{"hidden_size": 256, "d_shared_expert": 0, "moe_layers": [0, 1, 2, 3, 4, 5, 6, 7, 8, 9, 10], "n_empty_slots": 8, "router_score": "softmax", "normalize_top_k": false, "norm": "rmsnorm", "optimizer": "adamw", "beta1": 0.9, "beta2": 0.95, "batch_tokens": [65536, 131072], "max_seq_len": 512, "train_tokens": 515800000, "max_steps": 5313, "dataset": "wikipedia_en"}
Below are experts of layer 2 (counted from 0) of a mixture-of-experts language model. Rows are named router (the router's row for the expert), up (a neuron's input weights, with its number), down (a neuron's output weights, with its number) and show model dimensions 0-255. Each number is 128 + 32 x the weight over its row's rms, rounded and kept within 0 to 255. Numbers have three digits each.
Before each expert's rows: "mostly gets" lists some tokens that are sent to it at least half of the time; "comes before" lists some tokens at least twice as common just after its tokens as in all text. This comes from a sample of Wikipedia text that the model never trained on. Tokens count by the router's weight.

# expert 12
mostly gets: " =", " '", "\n\n", "See", " Year", "="
comes before: "=", "The", "\n\n", " =", "In", "On"
router:095168176088061168070192152091158141095153143101139105075131146101112125161118101107158185094122108108105160134144094112139121196112174119088091146099133138143124136049102151110101093171082127070157163120157148177158149078125094148109111104182124145126158112063146172064123159128129107081117162086148097092109090068141134116099158111125143190141147104142144114154145202150080111118199169093185161099118124175139111083118147156117130119094113117108134104085131090127093118101154117129169115138145100104156111133112082102099118190130095154119143082161107111150071157154199114078113135135194181111148093146107077098089132134063119134155170139131145138131130074111061159103151169071098166084081106093123072140128170113077110099091130131095118069090134135112177070109141075
up0:130111165114066000134102112148139084144116114109168116095129149128093120106138115131139160121109152128075148158107115106136141158119130120091146104128094071150124103120138096139187137065140186127158139100170112113089133163105131069141126124101111126105126152090098061128167133153171077174153105117108123161084107120115123101152104049148174133130098136112106163093116075134118204150112162132114110148145111099167141153112128146161069046120138162152136178109115125117152115181150125135113145123115115136119207089146126123176137072159183195097083113134144097096177108134101093079100125170127110105137140108097093094146142143096192141186134113131150160113065184125127127086137156116080063130140109085058145170136150094135078095154143076130178145105084162202108169055175144
down0:123129129162117146101077118127153097140132138139161130124117145199135095134076109144115114200076124126148103088208137126112143133118145108139147116091123154125128177145164095117111124172162128178117122123103185097094187118119083129146096123113080175170073127142131100126113150081107186129184180112193121115104095144087096120153128153139165105174079157133129153092127099123132103107155063143099103155127126131162132123115119113173119131120205044116188110109149048132135200213161107122089134101137195138112150138078158185083127165107121145141091158119082096158138112124065105109099129152198093182123077154140091183192175117149121102135124163167089156161190150156115133081182138144181156108124186127142140163138174111136105180099089148134178119114135135162123182138162198
up1:118150122087083154105136064091145125073064102113101142097082122110097130103087108136191145191118111098143136132157154158154100124127120162116132068153098108090106145100136117165154092145146197085124108119113157123157107136117126137122141114089135174178123115149117112090072144168158120134108101140130138114068105136143172096107057185162144075102101180102131148035161133140115154034133149124099130171104111171124179131134116107123106083088127126068189098110159132156141126205146148150053092153071163159109147105149168150165078066089131103101121137107057092138168169132167160132119113187120103070137141201165089156066152107120115119149109115144124147115123136136031181092090151146150060147125128160152175155124110123123108154169122117130125146167151090111082136084183137
down1:079208067162066151138142121128109139104182119132165153040107094065136100152115150125129113093042164086119152113083128158064165166179139176142104075145135136196116129122120129115111126086113113089153169115145113075148079134089161086084080102092122115117083138171112160138082127064158096101122125132146100161167097200175087132165177113179146083100131176103108153101232121142111130090143091145146127183143141155147133132086171126157114126117133091082130159066186090104100158166118134098115115136120157168150149124130113096115083101081147118100090093149100111137130111140102096094142095150155170133158088076141090117160128119146164143148131132128076128114162164138093105067154164101183123102137144065078143130057126147082114106171123100113145180109106165137098122130173130
up2:147141123112098063179117105101118116131139142102111117092086178143099113082150186145166140120070163161144143110163109195120104137209144071092099202128165085122096117149098167077113216138140118175132130134158190079104171118157134130194116085130110104086146140125087133150095119144134158174149108114086131213072174127126111139135137177085122124108100089074065148091099115087150160128064095151086106107094140179189167116159142134084144189114144157145139130109119144083126070124113073105101088113122094163157118140164139111154106123108137130145086138104102158140176102166164130119146106148123105144127091096125147048115134140142127092075063089076140109107143108102107159133138106101165049177142083152135130120207116143107172119149139132100153115122063165148064178138123128
down2:106147151101172093124066147068079143122083081155088126138045071109120084136102141159142104149079119161104067109177138146159141083148119123174125107012147121116137099042128076142119168173150085122101132126131134145156145159072088211136151132129131171139159151142122123146109091197123107107171174089168174099120062093138124145128143146142207127137154102144113173077091134137117101133129144145135168164183120161135142117132117128131163082132144195077118120129090163139117150047121110079092129152152099140107155120120126130128059129107063142142131055091100124042115132128157128088169169105124110116169154074135182136120116114083117202176145153135137186099138136117105117120116098106131110161128108136105152154160104109157153146082131190087126174137096124146121175119096129

# expert 6
mostly gets: " University", " School", " school", " city", " area", " film"
comes before: " of", ",", ".", "s", " in", " and"
router:179105120158070137128146092126155083133116143165135099088089165048147152145101073083107115123112109104135131150090209102116035088148145115096143108071142102146106076184157118141137092158087166047146105115096151080112102120107125046093099114086146091116085147132097137118069166182114145098187118117141119137176145138142082144136138104135198157170130161105075191133119156118195160134166121119155123208142065105148147108087120133128140074143133089109119184146133118082125172148110145134159104092131136117124175076147088089117171126118154131117082097064106076121064099097101109127125145138129138171106121140100138153151126137133128102167115147178159176138141201112106163077168154099108104128133112173118146127113089161165122135118080149062159079120101154190157117067140119
up3:103070082108138146115168148120126122155134090091146128150114104137101083103067125152117094043180149137085128102163094141168134106114164086058110081109180070155138122101176145117120110117100107106128132135129154158106106093177158092149129079152135064173173095156155133106106113140130105108081124121077126097167138150112151116114132120171172121124115177114188149116134145134095128186114190052079128121145121144131138137179141081147120124110133118116134131127091105120137145179101094123085077132104085166141151100120102077081125070120104148179166112174204159107128154154184102145086149123121150144133146172093104141122101195139255134047139140128109115137182147125167107095158125133112161165137150037118173161129140099133111078132104100119168107059061098140129129123119135
down3:143154089140124133059117083138151101140160138150150078184102140129180111112133072103118153121154108117104082130191091114101203138102117149128162120121138141175119106178101148143127143167183159137173134127106172158103102192132060091094147109199104147086163147124130128092108106118130114101179117088101100146162110062135081129111102123165156134182158131115131160112143117050134200147209110140162106128088163096118123116155095166134108112155097129165135146135146079118115165098097175166078139135168173158115188109132148117134130145117146112110039161117091173136099099099106185116154162082107144205193111127145104153110151093161122151140035179151141150134097139091123119059206175133078105123139143133136146160094173132099155116135100052084160090144153134129175113168165123
up4:160114116073081113144130103118111160155131105121161169129132000210090124116100125122116125104139000105105084144154155183142106101073178109168163172128120082121107153147165082108181057166136131151114131114128096135124178148157159147204103158145133107148105110136146082134145131129093063118174123136121147141115155139122100074159145159151143145093108099026064124114084079142116134146147106148131167152143121130165142118127047145080147103173161111156143155128153116134120143149147129137121099115063150138104155137127125093123120096119146150082129095099143050085114088148120171138115055119168132130135152099133126131086143080128139163080120152135141167147120130086128128163121137158135121062136133121182088101143095101131137131174100077118148155135085134103183146124106136
down4:138139133128153112133020158143173114169121107150164150119137142168190120125098126144094093167161113147137141171129114167159124123101078149152097139113162143149146102142076133152100159124092142148032074081156158136074170190164094131113120170214147122120133117118096088089149094138087126142152113094109186163107171082120025172061139087128163153102151082213121121153148111122115172139125093169095148127112127156090105143152141108128207105150103100147095176110161091141145102067127167164169140161120153159201160079162109131101120129096166182112067088115149148162097108118095172173166131096118131147133134156088119135099090186185115147118111159152152079164094161148137138111158159131139102104090144059109102134146176127146167142112111130074050129129132123121132107115107117
up5:128115089057108170135157113114124000127155116095174138162096105190152149154134129116129108100093140130167072091113118105134123160152103152138123142120128126135137071018098139162091107129072165166168149183062132103101156176155156079115116124159088141125167129077122146209166172119087103136115154181119160133121115062164157106121127133120134123143085132094120152117135128113175131136134160074133128158131163133070129116094073183115048170135145122189108155157116075074114161134136146139156166111129128112170113100086123145180107088117168143090090152098135126139145144123144122140128117039122168089065128131081142073103116127134128163121120098133074190135098165129134163132108079125132115133068127096128144155179114105095099151131166141185118184143088102131121158137149096
down5:178129102124136145127092119122123152181156095158150192132158157116179119124110125109073120154155110123068079138117096169125080187132084124084109116140079162195098083178167156147094168127123171115138130138082140096176123123084160105097158114134115091126125115221149171142077147162156125137158137129171183113113135118139144132118073110172176175100194123090172123175096084100154156163140129182174114194108115087167172164113125102062097176104134164168103133075117150114092114136106151176081136156114113155119094109121135116147109088105132107090124078087152098160110142097068179149103131167182144142183153134135091153123173161123087111107131093140150088175096144119160035054127077105084056115107140150130132098170137177148136124115104096092164152179123118146138127133082180

# expert 2
mostly gets: " 2023", " 2019", " 2015", " 2014", " 2024", " 2018"
comes before: " |", ")", ",", "–", ".", ":"
router:050105186105150159147110138115182154108149190190104137073153120079165117112119183082170113157166118151165154134148170072134092083074132159109118100116140139177105126077103119149119131125084129154102118144083135152137146110170128171095136140169115141129143087172125053133174165181086181131102096095180080149146109133081156156117109116076165061146160110166102131121136132128140107174149178179113152111105151150185106127114139113167134104158058171135166130167132140167160148136196141083140190157136154147085151065171128177177072170171117113142059114157093126122108146112066122134115140074152102147104152121117095103147101107159084139117086118176175171105104151080155079144131131121122103156169155123066146144088153081075139125083102161094145141183125078109132148075140141
up3:075086098157133133104193134137112090126076128123122157153139100106152070062129117168128074146113105064141126142106133143087147120124063056152144148128197098107121194102142138159098106115154150120091128127121217133076099125157123129144239178089110072102132113081111135151097015121093131173189121124096140142122129115162138122133070074142092137100122121142125161164143111106113132108124140117157105153130152143146188103145176109099101130148134168151082093130117195075152089138092194128152126107110142106154083138066099158148155106145156109150114121143178100141191140090131144084188092200122157143097125159102116157168175123126156079144154169108207114165110132133151127108083125143121141134148152154135132153120104132204107079128088152161189130134130087096131125080136076
down3:241165098083088193124150118123167089156110189153096164073099091080153129115163125119114168078161191095123105141106157124136137101112140108093176203166123128128075130122140097114139168084081114142119071175120128121140174094158090124143115116101110104160140137164119156081104171157122149058169107174087100144197107143097129121174091139099142149138160120138133106146111146161177136170130101082117127132162163128169174069169123160071171106071165068094119154175170106148070130102085144155138134084088102097150145142131166129143124128138141156092159100081082131170090156128154122132075178106140129067122130095149112092116191125106107166162125166118108130129144161157141155169067077060183110131064119164153121133115104140121116149098130091154105087172130101167095177113169151
up4:068113143110128187121132115162116104167152097156209113201176086132107182113103115153125135095092155110114166178165092112136191139140117124081174134118118133157150146135102089138187099109158179134172207137161084129092144141172152133031133165158052073112129124092148110178108121131111167193098106174124127083101159108096112210095124012125108124146111120127138134105123160148106171096117158110126115130125181116140094162170138124109102156147145072173113124122189149106155101105128104174098134091118108143113117130150120138063111054141105099131107185116120120114182144126174119152142222099112137098120123145167090128099125094135141127138145109114144138144177129189167105142119122183140124123121122073146116199167138106148128095089122063136090134185096094156160138113148172
down4:141176150134093145116132122083126203168133152080129121163172147077135134133131146125153167112081170216126107090129172211131087166132096106143177137137178118159111112081159186105073106104157104176075134108147105117110167115098129146117121127107139149174135088138143158071164128141155103124122104167142163073149127133109084144191158096188159159158121151179102135123118157140070103120059132098198084137138066095110154177094099170061115123194122116109090124140082102081108159155143127120114132120113140116149074146114110133153192106122092097099139121110071166126158124131182146110173088163111094150167167086102128166123094150040118141077119125134016170090081096130124164129161154124158114153145165080139172098107110162159104144134147150086129101088159138116080118110125103
up5:174128092152114211172106153153131117160142106150163134100127101120075145144118114138085210146127145168155149104172125141191088132147114153112073182122127073123113122140139140117110151104126146139149176143118139061104112167105125116095094172115089068114119170136100146131157168167102145163109117104153167136112124130124099085149162155130145180128171148144168122136190151139182073085119115129128078174114108113121163172075158129184129138122180132182135111106120113074084166128125098124156164126071177074102152095089099074113121095112121103176208134072182071179090161093146095087049079174099180144137133164087134111085170098145180083096110141097117127145118156165136147086138149135178120090101116036139149134125139066052141175134152110131149142099141140119113097161069145
down5:130138162086155080120090137092112133107183100134114120129106138084154102135112127093146055144132108096062108106126162134117124150106180143174114125092140143060148079149142120203129110195158143122130061148127121102040133085178155124128154134103133100129109085146129106128083115060078082108152142146082113113100133112147159113129053098107148105108121132107092146151094135141121122130145154146129183094109198149139145119095118117120166138124135182085105168141137154114119052085140196110171132102098170144112089139124197112147123105141130139102143185120087067055181133140105117154185115160134119056129154012125129163105084133182094129085153106199130220115099133124152155157169123121099109142178119167184128137181134120159076162111095127132100144107104086083112149148135156

# expert 10
mostly gets: " USA", " States", " France", " Division", " RO", "BA"
comes before: " |", ")", ".", ";", "L", " ("
router:095197109142136092108170107140092158106163139132114080140150102080129176130154101159111164138083162096103147123144104111114089104111082118122124137146152146116153124119174110099113149176150198130091083086118096177077163127185119096126135133124104122124139126115163047167105166079146108219131148153092060165072142134123117153163131098111121113157131145114148167074097149111096199117071112138133178116111158121095132091099140144139118069139078092128107188111086105098219113131097153127160023114115169127145163114142066112169131133064122119157029145126151172167148177127124152174093099138109101119115149162111128121145096147190163119199080100129094110111115106156076173104144131160118094156115156143110143077130161126151099109053123175116143160113141096082163146147183115
up3:111109126081145144113149129213097164105115151136107102130155133146124124113103139177122104159111126186144149134141142151137126142136129137136152025117106088141092161140128132161127078128177129056138082101131086192092184111125159128119152182116096159133108075124115142139087126224082104171147148130106171127102159086187104155123162115202092108070059147142138102123184117122105132118172176125085133154068185127099089074155170069152123117168085128088111128076112154176171092175108124090149111068123123165149113192155164154155089129113157183139087197152130098137126101097097156077130109098072134149104121092125077130103152137112146055130106117109142112132123091146141108154111073118093097123166139191114117114099117153122126085103201088082062145142100075129127163104146146
down3:133087137084126174104163116112100165103121137108127163180159130103052177154126187106090142147119185123066134091190137186121148178102165132104083142161160095090138118088142153168094092145140104087115092127135099100093168118085138139109193167142118125123083074147141109104178171145082116166144139132127153087116103137076140094119186111108124082103123177128157159132110110151109108104082124117140113159174147137145173114120158119099105098182172096154075133148145076143179133083129123108157133136106106102156132131141136165162161129106063061157130133077152079118117153119127132109068145041125131161088129093141108119054203167084123172166170125135088143115170078103158107097115161155174063130208170111135122174086106150156079136070158046120146090101118114137138149103093165
up4:112143147111125101138176173089078088113148147094124136108131113169111137140180102153124140095135173119134142086144194122133070197153125095011129062189142104105102153116122161107172168100130170120107185167082217154122125130174164163140122165184099084127127158122088130125083152129107109132133113084114125069099128114147104066134130123103135105103144151123121123111125155134098181164173164095140163182174150146090116167137134127105097124116162140151108126126121146150159123158126168083166131148136151118132157150149109147076098093148176144127115115101255142096178118124116125113071139129068133067174139201078174127132148140073124159142184154157178141128119163111148138096120138110116149160186078122100092114136119096112103074128189091156101119097106051110125115090145112
down4:178146142138150198097104118170124087190133124142167179136134102118127128110123172066175074111174113101174114089138121138109123092123175132098167161128099163153126167107130082169204137129143105163158066084109099167168101166111118182167109138071144148203156180183119093159183125084144111088107165109127115170143125094145120189123085141072111144143125131059182137149102151164088082127135079072086123153099120163144119125168098101110155096133122103121118157214113115177108076088090101119110123130167163139170101106112120100088111092165188154133109159093089134080114115138134093109162149110113115122094137112155094144137164064159138121088105202123115160174196117104097137106140092130167122153098091146166133129129140151070156128088171086142084110132108119122100078164102214
up5:206130128103094181095165109136151170101103124187197102150092089095101101134141109169131136169146082091137101128124099077112121105159071169150148135115157085015136128095203151173114062162127146131113139155135130214117124141093099134154092138123131137125123101153053106134108094069132130162159234173167136123102116085149086138104171109119189102167058167104066112148168133122078098076105099115115050087125134127106136102171134163124130161093106116103075095145094163123158131132122078152173132121060171101094086131146132170161089085089138145160117146153186104123151125118126149115155109130123125133116132133185157142141123151131078079111154101102137105129142129140084123079132135136119153099114191070187167133111124139108115123140163130200136137098132102102149083154142087
down5:138163163169114098135146083140173136137121123129121072143149118101130131111111137117162117155106102159071129133116093118116109077118161133132101169099079070097164115125111132156099098194088150155131202148132077180091033101130164130132140115118103109083091061225109088151115164087113102159165068145155139164091085161155082155145190088128198169149093114101103134089103115128098172045168140077156134107144078150087172138157107150110129093080142100135180134177162155081201101121113137100130135148108173105139163074104120141159152143115104126131061166085084104148080114130136162111153154133146169183149147077179131130131127160140119136161106122094158164050156096118160096082152120172138159153164094118101149134088180114111095107075148136167170172163147155094130103118129105

# expert 9
mostly gets: " with", " about", " against", " being", " used", " be"
comes before: " the", " a", " his", " an", " be", " their"
router:126111130088081153191128140098125107161182094133139183146165165150165094173109099169142147126096145135082150149135147114164148081070130085104129111117190146138124110177104093082071150092135093122111124107137180068100102114119162102151095077151092095156115148122101157150141144130094119114122055147142125161087155104107074188098085127102120172114177158136127070106157121139148176131171177135141064113129123113161148116123124059130055110125185173165110154105130157129070179223187144149110154112106133063082188107126131114115157074112141132124166083106095140160126106103120116131120171144180121154131048134109155174160192158106115153080155101142175138173137191148130163169086122074123174132105088172133143160145082115124147113129124088110150099159126164191071151121101175
up0:169119157134091119160126088187073142159145151190169126099100109177090094090119170135106122111156131252139091107118129114125190114113123093119124109139100132128193144125166056160165136182148147124118140119124140115112137106139137113135135092102107179139105081165178144195115112162093124121111132155149128077116141096097147115107105200076154125104088160144066107157114128171108100128147097108133106138137096146152096146138151149130077082071142133097114101107125137097197122123132111208200165195117094126125079109162189102064135153130132074196100152110129132083150144144112099125122116138138143078099098105103148137116126134139073032191123140111110112118122183131108095094141171078093128159122136114131086159115144015183067096172096167132164126168123141144122103137126129
down0:129119152155142129148134094181128119095137183154075112172144053108159061138100159170092115170142119127129135139115104131109168165124127134134154113081124189118209146134126046148076114130136129047153076081201104123088135129135085141111147137174125184125090093127127090095196127097096136105139127143146139175138102109189150140066162150107124072147122164141136134163157103139085133109145148134127127223134108116139092145203152160077114125108129144130177077137156148070177173082156113131134109177106149162121101169124142075089152163094151117175096157154092142109170068159118124086137169120110133144120082104157111121124105084080136158109097180116057112182141083131098125109147139172078179157097143123098110025130192073101154116093134128143106109161146149102114120140143136
up1:077144102081150104141158223141117128140185127092176132163157088080079086155162101158127146170133088125155072161092225153077151171200083124116169083213137130141116129110097146113155121134156109122183093113094106217152112088108122111089158134125074129164081107112133157154080134086110148149117172131114131117130066149166124099125075055145115110118107141213136126104069090106142171169122084113152204112113115150117165124153183173133166125124123096093130151103146127108152148162093122105099084130151159128143103122171146152127110143162117172174123102159172153125175121093188131134140107151088091157143152133141129144122136148154112113099121062136144161150126071142077133107128055103115180164161165134151168148090131129109076148090107102124112181108146072095114100097172132
down1:169091154113103142098110126145118080111123161089093065153118056153048114103068128151113143151172098146158187078105082112140121088142120118114128101131170128147151125187149105146133125160138116127162159095112163242207106105008141145129074134127136147106127123148138136113111120122160142095137084131148131135114040118146102094048120100075097180127091128109081117144116117160112144155123122141133188093082167130182147090124148126154157098122137125168124203168101086118111071112049124111102134097144171139149131115119115070133112137143101104178116145089153085157092106148143124212127124118120136111162173118085120137120135161147190153129102149085086127136196138107095166151098116146168162176087135147148111119071156091077102170089128113117135116139109117128114107157158206
up2:120086110155131171129117147136184126171085122136148073159151077144069155124131255099150159148083158142114133104133121122153094121135090123081131141096138136131126119122117117091142120077136115141151255158188066156155155079127131073098093126149110066169124132090144125118073157178136093123120134142146129104160097127105155126142113118158117151143092104151140120139157104153139109174142145154109138094156149148183136136134104117121116149184106117116100129096109116161143160115111134127115124164084135103176091070113119097086154152041149072127184131101168069115108078162090149111163140087138130139082139077121139107169092166155133129133147046100083067145176150143206138140172169117117113164095155083156098181108093094157126173123150124082094163125141119131127051113127137
down2:115124094167146095065134139169131127113093150107087137157072113119156147150103083130155115136125117084115126082144158137131085154131114129152198152118127133109081167109118152183142127192125183153127101080152093160127127110089075087142172130138126112127165120202078072129151133102165122150121102062046133148099104124155110098131078091085119124097109145099115129168062132071111160109099070113099123159134139142172113069129163151075139096126106167156139151186169130078115044112097127102133148090110172158090088196116150178111140093160147171165124113085149164147157096105128133143134119164173094145103179157086154156095087081152110076117109165150180171096096107101105083061120094120108117160178164152106161128120183159094144085124099135168163121128193114161209157179167099

# expert 4
mostly gets: " 11", " 12", " there", " 19", " 20", " 21"
comes before: " |", ",", ".", "–", ";", "0"
router:098105110142125150119083125140184037131172117141099170147176140133087186116126137107123057130115151158097086128081108080147129162169114098225109115181179161119167177086159158179085090117110167145163100116125124131098127170112173177139155106117191153152188141114138092158173133117145169124126151136156157111086119113142128083158085095127168101127039138092099194134088121111087136147152136108106105091175115160097147071094144186120147104160168125094125109180169136095158160124144114102108191157142103111132056185169119153077169147165147117153082079116127084130110124104135170132090146157112096151131149088083129161062130123188120172096151127117101162105136175167143059153131148115105122164123147184118141141139147149185137095200181128143146102096172096115117099106140107
up0:136094103146161184195142065165107148143110162104116068133160154115119129135137100080116142120151117008137130153138108112119144156138165102142080135186180090157076174149165100142169051166145156128122122108166139124106068137149152118108126174136020073112122144128092082141072166084111113190117129153113107127179122117127105156146074103127149159146123137089155122150127093103079137113153138143128079136113213143149107124125153175152144066167135174144151091080147096053114145117117134115179129087162159143155128132100098188129131133168176106143169102123135150103099128202126119147114127096125096089143064130064076136131122089167126132134114120152090056127118127131122152119160107113082091080088059095138133108152093121133088127141137162126161065180130062073117124168139133
down0:133171136177139126173130143125126174133108223098141166116105107175120146140148136128143064146203174174140115178112144222140093146081152141139112120139083091164179100160075119122097150123100131143043124120131071146103102106091167155148156148139150102101135143181169119113126138144126153093137099134149071147128059112162156106166078119169086177103100076189119121157091126135133149119195079166083077104141116078116133141097117079196161118118155178135165117080166139141105094101127089136124092132145159161131089183182129140115088074148215120121120125123204124077142122168112136111103107106111118098113110097212167107139139156142097166143165073126096141094069085115186150117088114076165135155132112105168138119130090076158133133144152081135098151100118122128130172103134155
up1:090103161141118117165105132114136097224134094143124174096068153126134129121119122149151117136208082109124132179091107145115141108149147120119109137152111128112121106103166128130150170115139155074089100131150134049115091189095146155120131132091148102092111129139105115105126128159103160067135105139182113103111146170135179119200117107153136221108145128067122089094165157171108087117161134126120129148137094071116140110167092130139099075120106160053126094053135157055079103130182128159147107162122165090081200091116153089087117121158115148147195135059158121140114099132157087116128141169125089038119158132127080185138108166080120159088132160118114081156095105105141156138111072047122163091147133125137095142108168094189127057138127137120081150175097137115101071137142104
down1:078084148169143159141114162112128128175152118119105051157120145159197125151123142172134110109151149176129156161186070143172101105097135065165082138110183095133116140159126129120157073042155179143091185101127111137098123166126160138080115151096134152149163093115169144172119090136123056085138110113219153125139126096100145116126149128112154184068089154101104149138120073066120193129102091075162099101122137096078135148079096170121118115141130110125137134084105129137085122116100158104106084117134216104152093098075067147125151156102112119217116106072112124139098143114119147112166163120150127114100116095118179128117168117088159144172138122124109108166196063133073111151097078158128106164162139201124166083160156102134132114091101124102079167140140126115067133154114169
up2:062139093123165154175083138137118113134132143113145155118119101126136153143202208065131155107160090150133167166081126165135208096065159105119160117146066111115104078092141104046117136148171145118179118119081123150156116106104145132151122108173142132066082124118076110134138151134019117153124126140106090135146105178123121138141135185170134121124114121132095087150071197150146119107120101126125132093081148124119100179189140131103114163141113193122126153142074137072167175128148161131106156196108083088126155074114117185098128132107166090113150126157131091126197103140215123138139036159138132076135165107152108078118072115098102100123149116130128190145123125131159139125060106084140132109141132137135164131184079104061108182158115095140125107080114091125151125155131133
down2:114079118111148150145136154114202095181112146142127194174064162146058111160104180121131118118144100137126151164147157176140144101154170180126152161083164165087102140121199109173128145173118103105112174129127183122089090163057117175119118146175117193087126114152175096183125094120151121098106131114167102133072154147098049152053150159140207126186122156119091134136080112155140102070153092171188155127106077113103108121139226163135102133102164146130121117153114137089121113144143155133088122134194128100091154138158105106120161159103106112142108098158162145127134125068145183160119127118088104147173147106143143140139185099122118188123132155114086170118197137185102092069155170136137130164123156144121157174178122142077151085111147100142080107119153093147120101171164115